Experts of a small language model.
Training: 795M tokens, 2897 steps.
Below are experts of layer 3 (counted from 0) of a mixture-of-experts language model. Rows are named router (the router's row for the expert), gate (a neuron's input weights, with its number), up (a neuron's input weights, with its number), down (a neuron's output weights, with its number) and show model dimensions 0-127. Each number is 500 + 25 x the weight over its row's rms, rounded and kept within 0 to 999. Numbers have three digits each.
Before each expert's rows: "mostly gets" lists some tokens that are sent to it at least half of the time; "comes before" lists some tokens at least twice as common just after its tokens as in all text. This comes from a sample of Wikipedia text that the model never trained on. Tokens count by the router's weight.

# expert 29
mostly gets: "\n", " (", " \"", "==", "===", "\""
comes before: "\n", "-", "|", "s", "==", " The"
router:513515464507522510505518520485476479550536509457474482492461505469482525524523503490494501547500512512535464487457493497528507518485490530518513494510512528523512502496498483492501460506527532473507505471476505510450489528552493501515524530494479517489506490485501459512564520489483516495516465428538511487498568508498513498439515507493538527521513467476530452548485504517474536491490
gate0:476485495537500509444490508529482501546461503491451486510479485493474456498492512473479507503480479490474512524489534512506509476547455495517503471530510482530496512508516463474496465526489442465498504532448473495482464510521557535490489518488524488510468504524480479505530497491479475486524485490475497468506526501511530492468535519505546493545514454462463457509541531542474505506501
up0:497463498523532527488502485567513485506483518543497480528491456521489482485482500485505487520490547455507488500541507499464523501487510528474503433515451511464518456535497529493491483494514446502531508483503508559499513540482523475458466497488515533484481516498538509474503472495487517456495480532510480504490467505488455490485478468487502468488529539523488492498456545524516519487469
down0:485466465481462478495499532473477491547525482494519465495459526512507509508506502502472541526504526519520456492461479495539490464460484480502513503487469534488533500459463486469539512488503506511510513503481480503495516467522526497537502473509502530527503489497471503524487463471508499447531555467518506505530576543466453500489506529488496493490512480460507556517502481466474527508515
gate1:548494511523491467509481490489456504509484530508463504532542511472498443498483465497539525485452475534486507489504523485479480500509483526516497551500486525512477475524471529487511474505450527490490494493540532451529483501530496538453464474475452545528492472467461514518537491517493486525546470459507492517496513464533481531513505524541510521508502482470492486504490540480497499508490
up1:477457486480517499501500526490480478488529497519505511497512504499471563451443504540513471511495557474521482540459445534447493494496497501512483467505489510520524483511493500473477490478535515495475468527466484567475487486521486446504541505520509522514524514488505530535536474480510519470479466491513513540506516466456500491491520496511502476513489507495557519480487502495510470528464
down1:468434489481510546464510492480508454558513541500475535466525465497460502517511506509506488512441485497507496482484496484527503503489515442493520495530490464510527467498536503481508475509500514508440468508484488487509515483503509533488533474501514560535502465507496486519494498475472505511523494480479486537453540516490545506494511515560498466506449527490493548511514500498489523518494
gate2:520540474543508486472481521483476486501499498448470481538540492489563467477476461514522511536439488522528506493497525488480512518510489547481499528515541481519481466456494500501485480500508509493499439502483509446519513547497489469477499489488532506525521554512466502484477478479452459520494507473478505504518533460509471495505483480511478516519494527507515511517458518486536538474492
up2:518474517528528509508518516489521478516490538492496471536504481521484491494503491495541537479478478464531523453498491486539533539481479505496445528473506523469483513472474551457469526506496479563550517496463480459554480479490530496493512487489447477489470493519503524513470544485471493486502478474492488517544504509472512519478555489503511480507530486490506510532484496495504548502540
down2:488544508492445500456531531491484477507510476507508477463473493493479515512504529470547538535511506488493538479547529466485474532491416516465517493486530507506494462511462528471497516499536498529470509510485519501524543519455533482546504490513518457511496489522494550497505496509513493517482507484533478524492551491506531512493495540519529499515461515469505511510522531523487487512457
gate3:510524487523476538492577505515459473474511519450550457475500494466505495499537495489553456529479509524462488486452498486460481494511513517483534530480501486539466515503502549518488489513496530504499546507508490524486567470472499506497510493510476533528513499479472483519493460486492477496503479459472454481548492506498485507504469489519508498525513503493524457507472541531486493495507
up3:501498518447493529466561526483479522486510407518478491519508512518476476553519535519491454524504477479481507513493491494488481528476472477509444502467491508501521495521530466551485481485530489498472489511513490471501504484492466462489550517525489529494519489490502506489452513496469511486505508468491496474538477522526501490496470489512491474494508487443518468533485461472550483515480
down3:503498514479488499521522510461490502496505490533537438524480521486496458495485510484483500503484493469497485473503474505476523454470526515486486481501501529527511509558506531501480470545491451529538479503471530469504538525505483460484485548447459478530503472501544454518492456483491512492512507513488520472517454484525495509473510522471464525490535495472481457540447500503504505536497
gate4:548495460532514522479488467535468502485511466487473459524516519532472478498454525508502507537434496512496493536495479523488540484503492521502543497505488472501496514486461515493479532492480523463473540525505483460493529449489493512507457489524544526508474535492479455514537496483492460517509464477483490512500565481526517546487468507499485504549504475501507474500512489537487475484498
up4:474478508514503518527468441526495520478492499485516460512509526489511511496475512507484535530474531476472479517488494479496525491435526495500491511486481529473474454501468501493548507460449505498519488491488485484507489505474548546451478491475529511523488482482502493503483496449508498535492538503555494459449493503497456488514526488522492482465496550487454488489506559528528523477515
down4:494495503502486499490545490481501477500551486516519474495501511550502450532490535498510492500498496524546525507470508487489464501460557491510511494490488471532484506464473519488481496498512480509502497492495475510511487502544498527530484454526453551495503511470529492533433461502513512476548474504528524479488506521558523472504540503511454492529485495499456525486505523522489545469442
gate5:519514493479523506518508478539459510533489517497509490495483541482502517503464482467521509516523493489493489493473466516531496466522549514496549503519505447547487496470487475499501510500515497479483470472449495514526449506495472475521516502516529500503512545492440524520494497533499518530533416497513496485549522501497499524469514551507511507517498447498525455465493524544501479486527
up5:539504482483510514501491516463504486508523459475488513514474450479501524527506500445554515502471462487473488523495479504494458478544497514521486487492544473515491493509474490529513483486487508463480467516475486454459518495504513543548461514566490489553516441513460502507500496497506498500533486508500486473557557530502486502493505489484496494536516532504528544493507513462467514493493
down5:482517519527482492518520500481501524523515499516495492477478514551506523497521511472498508477511479548492466494519471518432496475451493494445523479501503430518497517458503524488488515482483520545500553478523472503509572510501532525528487545498515544472450535528486471532499474512502503495516511464506507501515498459463472465483493509492480506497470521529504501493522494480554519515484
gate6:525486506517480523466523514520466456497472534490490501538481519497512486458515482445485519512478485518530484496466536483547487472527461539477494513494523512492469504459493502527478520477503518465510494551470522463479506421509530518465487482487562493485501520497487519494495545492506493503530515465500499531469479495504504536498487483506523472540517479508516512455525452540477485494462
up6:494528517505457471490513493474499475483468478517499514506486499552513486485520514478497469490508526542518473443475521529529464459498523523503506522530530477506547516505487520509531534519470523418440508477542483521450535508524515499496520475526522481486513495488489503516553471497512500507465491486545482513484519501491520520490470488520492511476534444501553514505530468497476501510484
down6:447495477519509484507536509507468521491523534453517490513481496484484457527481526500518485518531522454525519517514439511507475478535453517482498520489494512503505539512527503462505534485496491474556529488490511464480538507520470540517514502437560501488506503501494488463486528527515491492509541425476507477468490499497491532511464523495493503521481559493488494488504528486511470507498
gate7:548504547511510509491494498509501478513507526531512476497494479480494498517493499461523499539473430507518449527502515493512506460478475535477483495493573544466458476483519507482509473477456487469501484506487516425476513515485480477487475514540518477514525497518499447491477540513511492466483478503482514467517485476513504546515533479511504539508520455497516464510498465527495484479529
up7:534516513494496472466461478494530447481537473519523460494516476537474490477462533507495507527543531457512489444494497494499480471475473557479482520522500468479462477437509500490490501488518486512477508486517500480508506499548498490464502492546484478516495510461487479458501431495487494484464495478495496509474509475457480514539502515482532520506468504502500498529485518440535511513492
down7:515544498492527504495469527503503493502534513451518514520480546520501544515540474554498514484559520476531512497469497500510488482508507494494496459527466485505562452514509521510501490521497511520492526507463499540516507470511495548515490478534454502495487508498502503499499479448456490486502472470507510541467490533517470513444487512523539496539501502522492491498493546456475557524513
gate8:515518490498493533486486528509421469516507480475445552469489534461465510480545531511497492525478489521485504513465507502502563496481474505456505493509542551502482533506467492530492497498525484535458551502470502504530489488487515486507481522504528492512502496502503508514500525512479496498536473464483514507488517441459521517508495506531486507530486468470518486478467497558466507535519
up8:494494514490532507509497517495455520517478524473519473471555500509538491461539475491528474565504496516543526459528510485507530497506454521517513427509503502487496474501484536580474514474504556492485521486469503507497485472529452463533506494505529508482513487479495481523497542515503490483488498526482532502474479488526487508511508519509520474517516506478504479498424480522481476512505
down8:459522514495505484480491492494551510537522501525519433500497475530515437478488525497506500537478532453461514531486532511523462473512486513494487523526539514487464512495517467505480465509456523480495458563485508478505470533523497534490494520512500508463500473489556446520520466485507479504511513501485486477498552545500474483456487532477501472502496472497489503478483512467510492484503
gate9:519533474471511552467517476490478500493524470498536544482528533505517487523508514503506484492469505491449464508484528474510541487507485530435522511518542496488487459453512511550509472499499502491484541496554492499500500490477488525464489502487515495498457491522507473548482504531486460526511482490518547510459509519545525536475468493495544480489524458497501486482479502548537483492516
up9:472531526522461484528441484507499463484501477482503513469513447447535474522473518496483499513520533501483533505547450490490498438507482544507446500491520495513479476489495528506491482503484480522549485522496478501514509518482457492501564500503522492507473516483497468518479548472520510504496491503492566492507471475486489525479486522502493456473488471476497536523508487505468446502501
down9:513522449481508464481530496511454521512496497469475438510486523506452469506514498493453562514485540520515477504569513507514502499478494472528484467480504500509546490512494489509533491529494461464492491487432469532498514512495490525548461501474488515483492496515504500558494510490504531530514523508469451510520523476473512491513491503502437526516485479529482511479506495496483526530493
gate10:485499454477478542482453485511498505538509508448477495520513541525499500482493504492514513563504502520506513504552549500502515527531462538518516515562498490509449479498467537501478513508513506465478495519473522526475492481483480456491463482490505490508502534502469463487538545506488494514539446467527505501526476469501493488466468482530532523482498460468536478519485506487474519500513
up10:505540535460513532516473479493507493575495534491511534486493510484534481510452508480500503499468468478510556495489511470464492525509468528470473536498480518518466481468549515507499515482478476486522491542468496482468508486446485508504507499483501451468499518542472483548476520441515502463493482492521507564488510490497518508481516504527523505548488500518481488508505529506511539515517
down10:468487525539523512532517503477521452469508518451494479501435518514503470520533530520513496513498514489505471537482518509504469482520500515502515482502512506526490473492489542496516485509503486488533504489469515505498487478509497499517536473484480493460472533524527487527446514478493517497543520490518523527517450515500510574455541463439473543547491496507475545523479521503461509486504

# expert 31
mostly gets: " |", "|", " and", ";", ",", "),"
comes before: " ", " \"", " be", " he", " —", " which"
router:503499499503492479538475491512491524443492492481503526480510468505533480507488487491519512482514508505499489494534511544515494481503472496444500506471487477479452487527517502504458519498511478493472506505444540476493535535479528503518529472515508499471489501457468532499428415475504482460469526469499568484506486479477496511524505517498496461511496487536490532485513511511453475458512
gate2:501494543461483464523475481487511492503491488487499470481507500463483478524425451493506506537506516484517481513491483503448447462491442502509476502525491499509491499480493560505465520522515483526478477518514498519489461531505521471498488528527511545487522527499518497469476474472544536486462491511517484482551485513460511484480499500499505545526496485468500529527465540545466479508474
up2:518500481524498484497498488497516470446499501473530518503541511493486503526487501528510511485478509536482485491522463531517483450490455486417509566490519475509455512484452513496508558549480489467497495526487514530521513475468491560543504530486508514500471506516531536527544509508490533500502484472478513502505530494522489549500474540508461523509521496506486504520542492505500475509486
down2:472516511481498481528495523503505510520504555494512431505502520475509496500486483499476505491520490543511533488477458535527472516501518503478476442515529513548477520516473467479492487493489507537539518481492515504477500506476493526454472505464479469448462514504517490490498543521530518532511532486511529445518482461516473528471519505464491528493499440460479516516503547511534534513489
gate3:505530479486481503514482475524493545520503496482499500527465488525512479494484488452523482497504501480534500506457506515510484481530528504493497512545476532508504482518525516496502515522463484532473485528497523473530506517524524522430463513467495538502512517487513531505445475555530497494555485485499509475516490536467489468465462487553553461482472498482486473481530536538462509507461
up3:498471495446511455493481557522491535519505470511498491523493487528490517467468510477515565471503489539481501491475478531467531488537500494464526537496524520502450527559537521463472504521487530481507497506526520525504484471502512500518494524487464476531493493552506473549512473506514516532518450495500444490504491482488497512492475508506523473552532517507495503481491548498481493467509
down3:514505488524522525538471495509520493466520543477525529509486545469501491470498469494514501505500510518485516531444494494485483514477527464491526476512538543504509485522492506503507559518476524553446508542530442532556515525455501533499492531489482476508498510492490476545514488503510448509535459514543475474504494505503500501458537483548510497480482490476469475496501512508497495528473
gate4:498511541532514455509481470536502531534486447465521516480513543519508492488474450472495523516481529504495485533520534515525516467509529526483468495555471516508515514484523505491448473459531523456509545498503541519488501477510509480485513471519490533508503539514510508467449516529485546490495515526471515522491524502457531473509506449478527475493522499484493499499495499494443469514481
up4:519505537481516531500519541476528458483512492537543475475516504539525515494484506514516455473515516479491514478506492493507558523472512495502484483514484496484485521475505526480520534506511485535487523549500510466471527484495529469517524490485498545506514507524501506514464507501468505499470494535507467493552533552433514442492462513487480503519448497488527510561470511526510537500469
down4:491519485518559529527518513498475512533469451497495481480494475490526515560476476501467483511454460453447478507492525456447472502497525489495521506477520523506522485485497479497471477529470504476521468520561527493499445501495491491469499506544550510524519519486517502541501539493496500500537504512487483493496518506474473530487486543525486472489466519549512529506468477481477488496500
gate5:516479508516504504471492451525492497541504459468543493497490492471499507502496514492529496496495483489459449522509492539521492477481492505500513509514491531485467531491551565541467497512494489467486555523532479437500510429483453516506487517527475503485488478480527513486528474467492514494504499450495526515566504482517487478472512515524467537502508499506494535540520522532497497498534
up5:488476480492564507501518519536517500520493467484494474483472482506486522507482517478487476480503468503473510482487486464522512511514501457495520523536509550494494505502489535520516506539478528500533555490519549525484442492455502525474505497524521550489477455458524459506487483462487523510489494481479492496520500541545520541507527493526439477475452465513516506538486521492482483535495
down5:476521496502506447492521505464433496484473481532503536486526562540465525519485476519526522498485538452517518471509553501480478500496492497507479533511516504525497516522486443513512463494510495451502473516481492524478524475482457475517508501491530526506485498507467509511521512513512480531497491558497524530464495518504492487466466521528517466500533490492476567520504453485503515537490
gate6:536491528527462475504455474487488489504491532457509463509463492471470491532496500464529533519519496550473480481535528521488539487495492500529509484524525489517491513444473502527492520468499512465430468518485515484500474490440511511530487545506510488532464508506490505516500485522502516516553504484514498514552526490464476516503520503543486522495512477440475498486455496538488497493482
up6:485516453497537461460509491545522459508533532529510478525496507538535478497507528521539514489513534542529474529516538520488504509494483514476503531507483539425504546510527496508492481489494443524516512498516506517495494482480467487479488499510554516495468540493511509440488479496508482514453465526474475508493498487442473497504533521506503491482539518529494508496496520555504503498522
down6:437465475523515524473488530520469480472498530486508494519512520519511495495497467478509502491518516511554508494505552510512509502526496482563486492504504574475494475524532462492506533500517484506525430532486532512511481463490561487526441487507514487497517505520495512480513532491509503530477487494482528493494517518515507524506491501552513478450523530522461503513512449523498541481500
gate7:467519514538515481502520508535523494492514503492489535469512543494472502463477509489523502518467486438492529497494509452525523498497507563492482482483539514505483532489530510492459516513451483534472512520503508484520541500473508520505516493458468482542526526514511538472453450513509539530509505451518503486520492439480535469505490497501477517522494528456510469473526492511451503507519
up7:533475510527511475488514530513504471495530475538516511499480507540522541483494498536471491534471498477474490493520465498534489482505547498466488467542499493494564451520503514472519518477532482479491454522549461511505528540476486536515514474516469493498501486515519505463513503492490485558564476523517447484536498507498492533475497515523502505536507494486531477482463513508505492557501
down7:521507486500513491507517537529535448467498449508483521524525543491515513508506483500498543464489511496494489499506488470479549527479511518452493503490469481514522542463480506465467504542514538481455474456489483485485488501500484485507494442456513494502487495484525450471479494461524521522488490482504529511492480513540478557492482538546476476533495496532515493513525480527458502451506
gate8:460503512515519524484500458500505478504511552493501479491485497518497530519482451486490554488449474470472518495504499494496477474550490521469516493528532474525488541528504499502488511543516507472463520567524523522476528471454530521454509477493502555510489495433497513520465514525477486460463549487503492487537509499484503489488493503510530493494524468480508489460510490527496512481543
up8:479495497541470465475472475577539482465492472471483538468459479481509464531480533468544468531486525495501519522491533472526497477519475487536515496505476515458532496531535484494520475478501505502503527511507550503504484469482505481478564494496485523488501528478530456464504495470523470520488523480501459506481524529485478494478491522508520491527531496502492475526533458514501524530511
down8:534509452507532529544533498521549469526508520459479526468504461465476551506541450493474495473465486488537486520525505540457495488517487528492528518525492497515522506474503500521513514526519478513520496512515503545495497495505509502477498476490501499559519467488475570508456512502491476501521548489500457533467466505492502498519487493523508525507482498507518428494504482466476491486497
gate9:469506464539474510501481462482515489517471500505520496490510530460536526518552492528526495502495492483454508503483490448490503476501512533487518550492543512504490506452521489543537540561473456502470478504476560485523504461540512501510516471526528471538500493513497494508441478488483511495474517466542529520534493521519515494504536483542491479491475463527506499510467506508495505518490
up9:478497500525445473516484527473542535503479448488516447495535539513443486530500487480507491530570497541497515519484503499479529470469496507505504483487493475521486544500501509493471527516537497524529498484530438504530518514493471484491527525484497528481515490505488531454511481528499534465479498475497489514520512511504499476503533541458540496506467517486503487512492440545521531516487
down9:476478554498526489494458500470526498508460521482461503529486521499567524497495521497512496492473511523505481491482508532480515518544512493510503482530485539482513495472514541480453464487475529504488501494495460490473473500426468559475493514525525453456497495468517511480538507545500472512530533517470468453509478492490492497472461484515520496527488508500533483516486481509485535492540
gate10:510450490527481472456457500491479543510499507481493510506522526492483464491492508538549485495564476489494507519518533530503540473465477518504473495491485462501478515486475493487447483512498506501538499472476511510511506464517506472546451501514504559501541536522501506456467488540505511475471486471522500530496470495528495467496495527520480503548493480481497505502533489552456467535516
up10:491501449510549451516495477479520487541519478511502475564523513455481487482526486475511473484481464477521502503465513517458526539466460515525504473545530516508499517499495516466501512509561500517464464535514464486496498501466467469531509480509490513534507453497513516514502518476471536495509539524509505512488515526463485479530537486472519495502461461496513488528515456475472494494531
down10:503477521530499454469507485494492490490518448509491515470490530469482507486523471510470532499490503451469515447492497469513502504543488498478475535476491473544505504534457527555455512503446530483523494502495479488470505508519496511515498474499506536536530476524522475485515491514476467450475487512531554539491492539513539504515493528491508506479473495492454555475457501526521514499476
gate11:484496504515473538490483482493498504514471505496450516514516525495483492495493493483496458533529490496441528470526525479535503490491498463496490512486501515504462522530481503537452489505525501514476507492502545502555544497482484525537473467492504514532551555482505506446497510503505421540512522472503565461486494489492486491511502485509545504492525472491491519508543543512458506511489
up11:522429514525526486476481547503515510479502551496491484540495465515536478479498517459516526489471510523490559516520454438552509494505495478510464531509504506506539451479512506491513502528550485496497511484502500476525510524503510451498506513511553550501493517522511492484481510483499499464498498533474502531515470468474496528524529490499459519485496497500508509520520506539469477520560
down11:517466495504512492506496515488544508513531496483467520476451522450515533522522499510488498478489524502526492506460499501504530523531486521423489501509490485465514495509494532530520499466505472523464514469520521466496446471501498523489449514523488483499527534523541484541502491479483535455495545523517500510509445492526472508495538535488454472509483478452469438501502513506510498504476
gate12:482510488512486460541483448515510481461457480500485531470531501465467489494500488493503502471485509502487546525548516501532487504520496520447517535505531538500514502493516491485505495518502493492502512477512542519510479481490491490518440502467540487533542537491453497501465456523493529516481527453450533518534527453517488470523487509504457500539549464475493516517460513492502504494498
up12:501499511446491519497473499520492506520489529508480496509493526453534538472495488527523494483490535519478532500487495532479511513514514468480484500522499506517483474544497499526517478482487484486523490505531543501512432476499444498530493507492492425473507505474538512517528500507470478461492481465539492536495538450524506480535507496486480556528513539559513494469470507477518544493528
down12:510471518506479490491469499527445532457535512494489471459518487463528476496530498509482471496524524521498509558527501480488512490502481504605510527506460485501468421506523495491483454509522493444479505509463470464553500493490518481529500532502488491498495502489460507494520526481511480498463515476458511497483530497482485470533495498531525504506488492480499499507484494521488496535513

# expert 13
mostly gets: " of", " in", " to", " with", " for", " from"
comes before: " the", "0", "9", " a", "s", " his"
router:497527501514506489521529494516535519479472495512487515487465484522485523487509452531456488452481484499503463495451472471485532494488527466553488530538518505524510479485505486514484522464485523524511482491528516483493487445467498462517527504506463540491515447491523507534558512505496538478471470544519521507509502495521504467533498459537535464505522528518456515522503498527552501501509
gate0:508496484493458505524490509504565480454481508482527493481492471501488525470451444534495530501483480506461479508475487487517536463451475490468452515547506495510527506536454499508478514536472502478477505513499535457525491479466497506510490548512471501496477474528507519487486496484528491522495454506475472495519494454498510497475455511491511553520509508504478476506498512466548512559508
up0:485483464519453488508498489488495472492550487512477549443525534466527475523517519497507464495472485549469496524513544512449519520475489491479525558500471508515527492514491504491519461474502466487492548482474499517554511493503514494528498544485549499465474516498495467498485483473518519527513513516496524537486500468539491527510513495476542455468531481459524514467503506473506472495497
down0:518512469488501510502504490476495504526523479467484502471521472488503479511515509507500494520532500491475495491517472487498544452517507502515464468480538500500493455471487513532497496543533524520469483501538567511465541508485468506464515516466482458483478540461534512480464501492521468470537474506535469513518505522489482471535505464510541487473549558477526500444524540490497508518516
gate1:512563497494539505535501491505496548485491499502522502505489506507475478476503492502508478491489465465492492495536500527519517511461548501516509476503551501496508524508532531524453498493509548484439477508568491490539482497478516495530511545470478521546503490485498510499501515462496503490503470506541531483480524479476539416498487512531549516524483490460519496476514524515531489466502
up1:464508485512503509520464467512484504476541475488508487538494509486542506470489504481555500490520525491506526527565515488540510511518502499523502468463517528522515532508473497476507483465479503460434521524492449483520465467508530465530561493489486491495498484475459508547431477500505514525467488490531521502499508495495542517479508544497496510542515507494497533468517476476463501497500
down1:494546540486489510487508520544508497507516521518477467480458492488493497497532481525475455473486521477491518526490461510494567502459486522516475481525529501505511538491516492526510523509506530524502458550520488450448512522502521489488480482520531491528527506523486499481476501495484493504520492475527441462489472465425524516501491551516539502496498460454480469515482494499518516466499
gate2:485525495493540516480496487551522488482508493474475505500485510486481476456517459466463505468463530558514507516456478466461469489485532470469451506519541473527480461474475497548502479463518510488518498515537522478543496474526520485489507483492477485485494486497478490496517554476454501502492460505482506505523480467499498467492505477516473492476494506500486436536552499525470497533491
up2:520499526479434483518542481477543509515497528496490515441476546475490469488505509458499513533478494505489481512493498543509515458465501527488531502496516513497455486479479493463516525539514487524520506485490512509486463503492519457432514490522530485497485502489502477536484502481483474498482506481543457521486545551482500497477535497541539455471456492486494492544511470492484478510471
down2:485543480506496465478510500492517485485508513524505473490544517460506539476487502491508483540503543504439501488517492519493480523529468495487480486496481497536486507521460466529502521464501496517484494509498535554481513514472525467528468520487500506493530494525471478529469506530505519467489473512511574499534470497465487480520493502488562540487539528500495532472528573514523482495462
gate3:461505506507504500497503509532479546472496500482484524492509502497477533469473464544463527427495491479487529503494534485473500506483547505527505508504528526516562492501520506529501496520511506531516478495508549495528473481461473478493531515428487496499525486494480523523502547509492513521484493497533517499472491444525472455476453494513538551531491511486503536485504560510490515490503
up3:517479462524491484492533500534458483484491517511526475482470528487485466491490509543459491477468513477481479477497466549454504469465527512459526458477514535469532493473481502464503519493478535481547519514499506481502521493523500466476472495508507501538490515489468493510523487536492492433458509482473506504499473488509500487524534552540481512553496509477507530473517484473542535534504
down3:480501540473476461539524516490476512503519540477515543546478504480505506517525504521499512456510485485488544548535521477516470518508487485477490523448497508488546483505516501499503467514517480482494527534519508513457531483448514468553465489448504513463523496491487462493535536530515511502508465488495467485493454508457467491502472527512461557506501523496505541504480491508528508520490
gate4:506526542467509545489543484580498542491484495461532522482489522485466500508515475530527510531481489501499470503455470523441519504534493525482517489512536482530517516479518485548506479539522507479467560509549491501483472514480503479538503507501478526486502486517538495529550530518498494470461532511489444513506511528491502481519511491537536497494501503471500502483486496517469512527513
up4:500474525454512529531468487503466519502505489512462496537495497521508497542470484512523531488489478531511460500466517525501503506546456518506551505532535501489539468524487505472496501453486538477463491496505501500526543468524487516498464512525481537451462491499503501513485528478465462498497476532461552501516470499510531521461520504467478508500480531517425519517468506505479484484503
down4:516489507503462495508494492485482516517543493509542472521481491475515468497514479550526564551522518534501531488481471491460490487481487492472468482477548480499491498548487480509494468503506508505472516497469453532471524526446489496503499504489474475522495518491489502509549481494532481496437500574532480451524515523499504501508501477525489507529500488483497543519510519544506547535486
gate5:547482498542530495484483492527473526497500506495520500510481489494485536472501508500497466442481467495460481481507469483535500526485524477519529557494501477537564514483526512517515469508510479507509508489543528518493474466514467492468515533510522474520564490522445541480524514477502503529532480517473445543481545460503508483512483501504522512486532501515480542493494547487525493505513
up5:507482485469486520514475477509501491515518452501480477495484466494542488489463479493509514509475521447464497467538505474544498522507511452546515490484437486467503499480520493544478495501478511567531486492457520495473520460502507527510542502457528481484476467475482476484481507530495506492489479525468508508494460466500473479450480477514479480511473482477495450483522487512499449526533
down5:510458522513519497466494501474502539511487536503510495496521557521463464529457560523475559543523494463502521465490486521499481465494507507479497513477522519515467496522531502524488526550502508508537477531500537480496548520507524531520543483453513496497484507527534504506493518485506456520518463495516497520491489540505516536498513422516480522504505497482476523470506536521505530492490
gate6:550516539531500485484506476547486529494474485474496495488529514501474527518493484519501548523493524499459494500493504560505503532478523496491513509568521479548500483498512456539510512557489515486521494527494483504483478423502490512468509495498508483538509510498502491503541524481531522502490483553507517441524510494492513481468480496484541484499493528502434503535482516545492504533479
up6:493496517477563486515491517465505561463510543480487513505491512512506506501515490505495482483494495490542516494502511484547539452511526512457493464449474495505448507518503492518497543510462470480499504491572486570552506485501532480508491508526484496521484466508515513491508486548486537470529525530477496523491488451482483462502515500497488485475534468521497503466463533489509518487511
down6:476505476453479527505476474477468459471491470495514502538510507497505512535502513497493497458523504449490492476469454446483489535502504521518527511560523499513469513512547464502491521498506564502505458475540500511474530475515514500489507484493488540461522459485520474457504505518518475483509487536542480523493549518524493512546518491489523492504526531505482539475475514530507528456497
gate7:482502515501461510517506503514550525479484436512460455492513547487495474504471474539505510463514510501509497528495487502481530503478485502526538501523535465530564500497516515537495487515497500482476513489525515464504502477466475495524532487488484526470539483511471444487546489494497471529479504499523468501493491441508539476514478509537486508568521524500491463473477510517502456532523
up7:491521475489509505466514563539507516520475537511515514507440490498487521512498480497511495514471522510514463535466436497484484465486507523491482518459493505441489502541465528519503534510515484505538537527514466514511474514492497500524487469517469531527520479495447532545509517501472495463503509545506486502492506504477506483492506518460482500494470486562475463552488529494461521523487
down7:568503492503498497505470460491503562501490499498509440527474465508467517512470536474498522548487505472494494501523530474465507465526518496452476515462492479515507495537514495496495492560493485469493503495542499499500491538526527494501503473532509508482460491515526517514491523466455504482522513514491521570484495512522477463568509511502494472440501503526505496512471457498483509496499
gate8:512508512514504514462512475506511481484520505541460517504511455508478492511498503506469512424493485514528447505509520469546511493527536505479481501470495506548520508470503512516467479496480487505443520530532477457534515457508493499510529493507484505498532447480489493546524531490518492515484463530485534503488484496473535467490505485522520507475589470498516463510515489546495522516506
up8:455506495498486511550487487515524509484517512488496479496503516459538501508535492477487490524470463547485474528496547459507504524477481462470536472554485474514503493480522490471525463501508548509527467458488516488504573496460502470510510485466474500488505487511494516462541526484463511483541511482478487489504512454542515532522513488489464495489490473450497492517480479531551496486480
down8:522497519520507518511475498492498512523519504557492523448471467530494502481494553516486539523540528560473476536504491513492533489483476508547489515481504519510477514506485518493499502509494494493434551495514469483521538460488516468474527517500468518461469527530510494474536467494482506464496474489508490486495458504535557476498503463522542470493508469461493491537505462505515474472489
gate9:510476439503472480503498507542495511501474511493475484505497534509508501490527439512457479449456473485510482480520524440499509498531534541523511491501510469529516464506489498457501490477490492561534524532488498472514478468505475461514513480481484527475537480493472506506506537528497522516509479477531515510518481528521517518523525497537514522487537496469476476473447533464531491456487
up9:502468510519538454494503485548478490512511466483499507484497523544507501494493463459477505494513475545477499496492489501499506540486509501460518519502531481436497530507507485486480521487503510482505518517498489486519480544499466504498515489507521495500498458550522519586521493479512495511500551522477505535512476550508504459483480530454496462494500481540512511510465563496437533477504
down9:488493526501501501525501565538488532507536531484498509532507514487489498516508476487507516459461546510476510502492526479479475500573460512531488526516510499508512475497489481491511505530523502524483479453487464530500542502482548520528498478452543486485535522495502466516507522498503528454508503524486486525540471481498527515490535535468509519501526481479468486491498549444517522450535
gate10:535491533508468478480495489513498504511462506495533510478461491506469516504505484490485491457467497527503519478467493481471517490485531483514491504475556510558481540499545497513477537490498470486493514534525524500469522500487470490514516553536500472487522527444459537499484488527478473495515496510472485524503500484508510505488445416517554518510522496456478483520465490534540494519492
up10:533521506518492475499510518518514478482525487450514429471474511525476528528507505471512472508544499508493445473491471512504471521452517448516468479418474502505484510475457484524521518537516467501488509473523483511496493529443500518453501458530519517500536512479535522495527525516494545503498484494494521480495535507492509517526517508519489496485528467475509516469501483494457492532486
down10:478513483486518535536503492486506522444531484468503470520464472527520502525488470508498513458557481442571477472525465476464513478516498474522519491477501507500520457539495497505470440540538496490529491519500480521508500520526505522500506497468501472486491504535519520496474511495510491492450535572519512534515481522507497478445486499502513523498480503478500486491505536507473475529507